Weights of a small mixture-of-experts language model, trained from scratch on English Wikipedia: width 768, 409M tokens.
Below are experts of layer 8 (counted from 0) of a mixture-of-experts language model. Rows are named router (the router's row for the expert) and show model dimensions 128-255. Each number is 500 + 50 x the weight over its row's rms, rounded and kept within 0 to 999. Numbers have three digits each.
After each expert's rows: a language model's description of what the expert responds to; "mostly gets" lists some tokens that are sent to it at least half of the time. This comes from a sample of Wikipedia text that the model never trained on.

# expert 12
router:552485551497543499642549501513485381498486488508399492525480479473519478536559540384513534477508517456488509502495438497461521561355509480508472464381495493461525505453580406431604560400525625504487530487480560409545436463519422520452504615551397437600415535491587540535618484539556549497477536581476469510490545503539540515520504538442471487564544511518464514531549392515531522525524
What it handles: Name, club and country pieces in sports squads, transfer tables and rosters, often after a pipe, e.g. Atl, GEO, Summer, –present.
mostly gets: " Hy", " Bak", " Atl", " SR", " Euro", " Liberal"

# expert 56
router:500511470473494510575499522446582423543488496499418430535529463443554510511529548459520459453459503409518565513523545552422566534514524495505445483534515527431442490526544419553437511452502478434512465589438561453551468471570494433527445468479504547512486463402474561513555517568485576524492548571522450425421500431462496400547483436497536455419422546503487552506438434501505467482544
What it handles: First pieces of words or names, often after the or a quote, such as well, e, Am, Monte, Los, Sub in Suburban.
mostly gets: " well", " e", " close", " Am", " Monte", " Los"

# expert 62
router:526543404569452612512509502446548478558506527499482506531439545448457518416568485441506511496396541515445528481456460525538451456506528523535484512472504526438497576508554517512518472460587475461529510573432488483549606437594463499496512515425473505536571487490519490529468487478361402525484501522441457549504584519392505405495502491471503453520549402455448528598492490534408594507465
What it handles: Word-start prefixes and line-start pieces in infoboxes and lists, such as sub, con, mid, late, Length, Type, 14th.
mostly gets: " late", " sub", " con", " mid", " Length", " med"

# expert 37
router:427475519545487550531551637467534590420391528534515451448468412489500560485543550418414444393478680445452520476550423505480530536488606561509560477506596538502430468571524523581486470461535553500526491548452492483475526491611506541457544494489583484564382575479473454447494555481507596534470506454539575521439529458492516496529511500497430522471450487483606569526376452529553482463483
What it handles: Opening pieces of words like cons-, pres-, pre-, der-, ter-, often capitalized in infobox fields (Present holder, Consecration), plus Syria.
mostly gets: " cons", " Syria", " der", " pres", " Pre", " Der"

# expert 14
router:530538490475613448497475379500510414489495527492506490543529434435533547534427564538554472501486506484509560465538480616485471493520490497576609459434507614496439579518515514504377476459477421475436552446371546498497437446515476477471565399459561505579437571542415391505450460465524585488464518621459495504358523604498482412425596467473464553515478562570498507527486514431452470498469
What it handles: Concrete nouns and word-initial pieces in descriptive prose on buildings, species and anatomy, such as stone, floor, horse, bre, ch.
mostly gets: " bre", " che", " bl", " stone", " ch", " floor"

# expert 46
router:473489549454496511489471564407559568513512505388423488492471561466530516516440496420457630504497478475496543482527552525541529452489588483590478435399520583383492537486561406606469548402538615520468524472463562543492543499530344516505512580481485473500527512567479547529555503525529522509457529493508466498469659479482498511483519467483434524509560427444431462465584453453558520432525
What it handles: Pipes between numbers in score and statistics tables, decimal points, coordinate separators after degree marks, and genus or species name pieces.
mostly gets: " Lem", " Bak", " −", " Atl", "°", "_"

# expert 21
router:486511575514465521369534481525505477471545601378487501502407487572521492566512491451508509414575517459525448487465511547527567551473542549567517435383568512484488494416559542562540489495482427496420483551549531523564518483544536459532631561518540510561510527481493450430498485562516588538547565505458502479509519614543442488462420531403485465585608437509499610533487393550518526571521
What it handles: Colons after election headings, long dashes and minus signs, ISBN, and pieces of German, Dutch or other European words such as für, Kirche.
mostly gets: " −", " —", " –", " :", " ·", " Netherlands"

# expert 61
router:510441531501502522585538521518529469496505490581403432475433451502510481445449450457565538496504532526447476452542553539492421454631571474469510538460514505569534606398532482486411554503484560476445483493494525374469509449579445549498603570563510392493535524556557532521617555497499514556562483496364445455495514578410556433462580504376507525536598534574518547454509532548524492463529
What it handles: Early letter pieces of unusual or foreign words and names, such as qu-, sh-, sp-, Pal-, hum-, often Spanish or Indian names.
mostly gets: " qu", " sh", "qu", " Qu", " sp", " Pal"

# expert 27
router:534581554470512526442511570454576578527531589489479580495453435472459546433445543424505536500494526399532497493478532401464484474473536434586561426502563478409479507591545541569478524453477470503425501518448587437547483412572567505436512535519512498529471546464436468568426518546452578494526437512548521516509484516483498457443441513519546558558510592552506469500430471493523459524529
What it handles: Sentence-initial So, And, But, If, words like top, highest, after in tournament explanations, and stray name pieces in taxonomy text.
mostly gets: " So", " so", " †", " Phylum", " And", " But"

# expert 58
router:504489509445522466535550451551605506540505521463423523621507498515496455386487555479435542463566522450455522468470502452478501502481447532606583560439527502467426504471543537523468500414585460498474511503470527553514506506595414470463593567526492464507464482568510517428522440586526420601514615463497570522447534555483522463521554477469527439540635489450395496521499418522499483446504
What it handles: Year digits after an opening parenthesis in birth–death dates, like (19 20–1985), and decimal digits in coordinates after degree signs.
mostly gets: "inc", "rec", " un", " Rec", " Cont", " 185"

# expert 52
router:519541555562442429466625519470513482515495530526487448408401499512547506511566498462558492507512483496435428491493523531430525485570537517507523460449536669542504532398533509618430655421482395481549512560433518488450510553554450513540526449444472464494531583464509576406549524480533442464508554531446490514515473482501492460464391462491474406491559411404420544569430456536479539494481
What it handles: Opening parentheses, slashes, currency signs and pipes in political, legal and election tables, such as 1 / 4, v., $, £, (RISD.
mostly gets: "_", " $", " def", " imp", " £", " deb"

# expert 57
router:489486601511531504470537500466511555458535550399481442523485420482562570522488429443555572631468459399564451543490455497533518466509520511532582384425552421485502478533554462527526528396492485496479435439460525459483466468540503502423548450543513445429541505398476528546556480489537493627412513523517553570500447502572489473465503527418480494470517435538390494522533526517490466447498
What it handles: Middle and final syllables of non-English names and places, often Slavic, Romanian, Indian or Portuguese, with diacritics like š, č, ć.
mostly gets: "š", "č", " Bh", " Kh", "ș", "kov"

# expert 38
router:544559428573539458476621490618470507398536556462450474580446488470509576388502524451458520479479491444559488449547485468481484549415607482566570447515503507492581482523620526388571537467546479463476514476395528473479489544547434499566434573457534422573501484525552467462509456632455553530444531536496523513487576570570509500528489463526528480559627452583569528536531448534492492481537
What it handles: Inner pieces of foreign or unusual proper names in sports and geography, such as Pe-ps-i, Hu-el-va, Gan-na-varam, plus ESPN, ″.
mostly gets: " ESPN", "ø", " Loss", "″", "No", " NY"

# expert 7
router:505472553516498496426465573520579510500527575593476424568472433520491495477518538412464456454469478460418441530564518482463474534527466460538439508483543444541535545488626524474526407441507468479523475462438526521551432523523449525551578621481504422566455476551504515503589536487424480431485522457570558555492479625592540454540490436388488414484549441434449531509381424446439457438420
What it handles: First names such as John, William, Robert, and the word pieces inside foreign personal names in tables, plus "by" before authors.
mostly gets: " John", " Robert", " William", " David", " Michael", " Daniel"

# expert 6
router:559529510558481456463537477448595489483439530466487522582411420492536523444488442508477440537493609420439496511431438562489524468533464482461472599439573602472528600448458453501552547411566514519517582563425640505501447461504531519563460485492489470521518532473569554528504448450490489524520475522460507504524507510557523539414578490434412484515502390489553485571483354543456590480618
What it handles: Possessive and object pronouns plus nouns for people, nations and institutions in narrative prose, e.g. their, him, us, country, government.
mostly gets: " him", " their", " government", " people", " human", " they"

# expert 54
router:616470502487562430524529459558490498499509493515425405433514475514547380393502547482535430477449456389482461440525453501485567524586508463464504475526512615492568472487518501469443532524508530546500481549442585529532510534441448508537591558513574480386474499545497458548521412542466489577492491560497551479482491477538548426428504574536506481482616459447516468655459450517472516459492
What it handles: The preposition in, on or at before dates and places, plus month names and date slashes, e.g. 'On' April 7, 4 'June' 1807.
mostly gets: " In", "In", " October", " in", " September", " July"

# expert 10
router:512449503505579499549491444470631479586504493547481490556462445461550512469466588477560511533502592433567458451467467539560497418506452427540478419508535528495421561514542481510486546516562454516485478457446522523620454453485468541490486486472554463578449493499521491522465525528493530525474506529506530575523462558598514453477500485487470520526502587541500425568515495554452489433493
What it handles: Tokens in chemical names, asteroid tables and scientific listings, such as underscores, pipes after designations, MPC, JPL, enzyme-name fragments.
mostly gets: "_", " JPL", " MPC", " species", "\\", " †"

# expert 20
router:595474476537526565502472453484547561552532488499430557451445531502524529535456550504575393522556622420534530518458517473424454553549534484485480469506500528492636593465518512512508418514566577504464518496407492459453560442499576457500505581490458462498446496457499608489465474514472495496379493541523606465512431500585439479451513480517462448544536563412415467604477459572484448512464
What it handles: Capital letters and words in tech, gaming, media and company contexts, such as Website, Digital, online, Atari, Facebook, IPS.
mostly gets: " Website", " available", " RA", " use", " ISBN", " mechan"

# expert 40
router:515501509517482427489531524506519552577506528479420454634454521564493488529435486410534531448542443396420612487605415480499599529461515464491461495503480495528568569404557467472432513404579545510442514545413562465555461497491460415571491585428525410545419547581548492482465443436498492466518526535444538499507523538539469458461511423438529477527507548446546560504440485422514542507461
What it handles: First names and surname pieces of English-style names and places, such as John, William, Smith, -ford, -ton, -ley, Eust-on.
mostly gets: " John", "ford", " York", " James", " William", " Michael"

# expert 29
router:453478445538510544485501527488507406524532548506447438509515543479579511511533444530437538565433496419508489489471474472610480438468466471523511464465523548403433493518522510587427504311585507502476540483495561619455486513482493558440608505492483469441506448480507466530518465552482531632535519509473523488478531538462558482518505508456536470485524495500474504471512489531564436489477
What it handles: Decimal points, dashes and signs inside numbers in climate tables, measurements and race times, e.g. 43.9, 48.4, 3:30.82, 4-6-2.
mostly gets: " .", "^", " Q", " Ohio", " Hong", " −"

# expert 34
router:503529497530533540474517435484476527492465471554487498533475541403533451421508494518546488428534573511509473507476445419548492554582577584446460525498580518549578526461566456430502489494491529518390528525462514437444523540520586491468458558531409337570447471509469584533498534538486517488465444521476518528473496525583484455473466387487538494552556418471497561509531493499558489408502
What it handles: Word endings and names in music, film, game and sports text, such as Rotten Tomato-es, Metacrit-ic, GameZ-one, Award, Player, singles.
mostly gets: " ESPN", " Born", " singles", " Player", " JPL", " Singles"

# expert 13
router:535520529458514455517524438507486434457444554500431484521381516563469543437504445504457548513496571501533431515521520540478516480426510469545486537454556520502517491510566495567550497494494500459405485600479501534528573560536410503483510546467407450540561414550512604482589494536321338489489593477504422576517505428439525404446462497453340470506550472482506553491471550439516521488528
What it handles: Words and suffixes of rank and honours like first, best, third-fastest, Award, Nominated, Republican, often after "a", "the" or "as".
mostly gets: " Republican", " Award", " Best", " Nominated", "weight", " Votes"

# expert 45
router:512519412609555528516588611446641532550563461441587393615481469548534441525473484387459572486509547387513475443469402451556520499500504525602485498497561554530506596328459432471467490412606650530554509443447514496468512481516470440500482489418527435495532468509459541456507499511471420434543511479538481454470504536524478563537476481463414464428507396502462538581533465520474486500465
What it handles: Subject pronouns he, it, they, who and surnames ending a sentence subject in biographies, usually before was, had or is.
mostly gets: " he", " it", " they", " him", " she", " He"

# expert 55
router:502532657427514453425535539525514480438462512481386486532505477538528564494442452457572558540549508487515510500566549536561553448399442478537455471542493463491420597544472479495552423459525494493495541419521514541564477466514499520515478574473538426587431493481451487534531497522556527496469507509479530464441529509457474557532563523436546538526473574548414529487515481466559408400500
What it handles: Possessives and articles like his, her, a, plus nationality adjectives (British, Chinese) and event or placing labels in sports result tables.
mostly gets: " His", " his", " British", " Republican", " a", " her"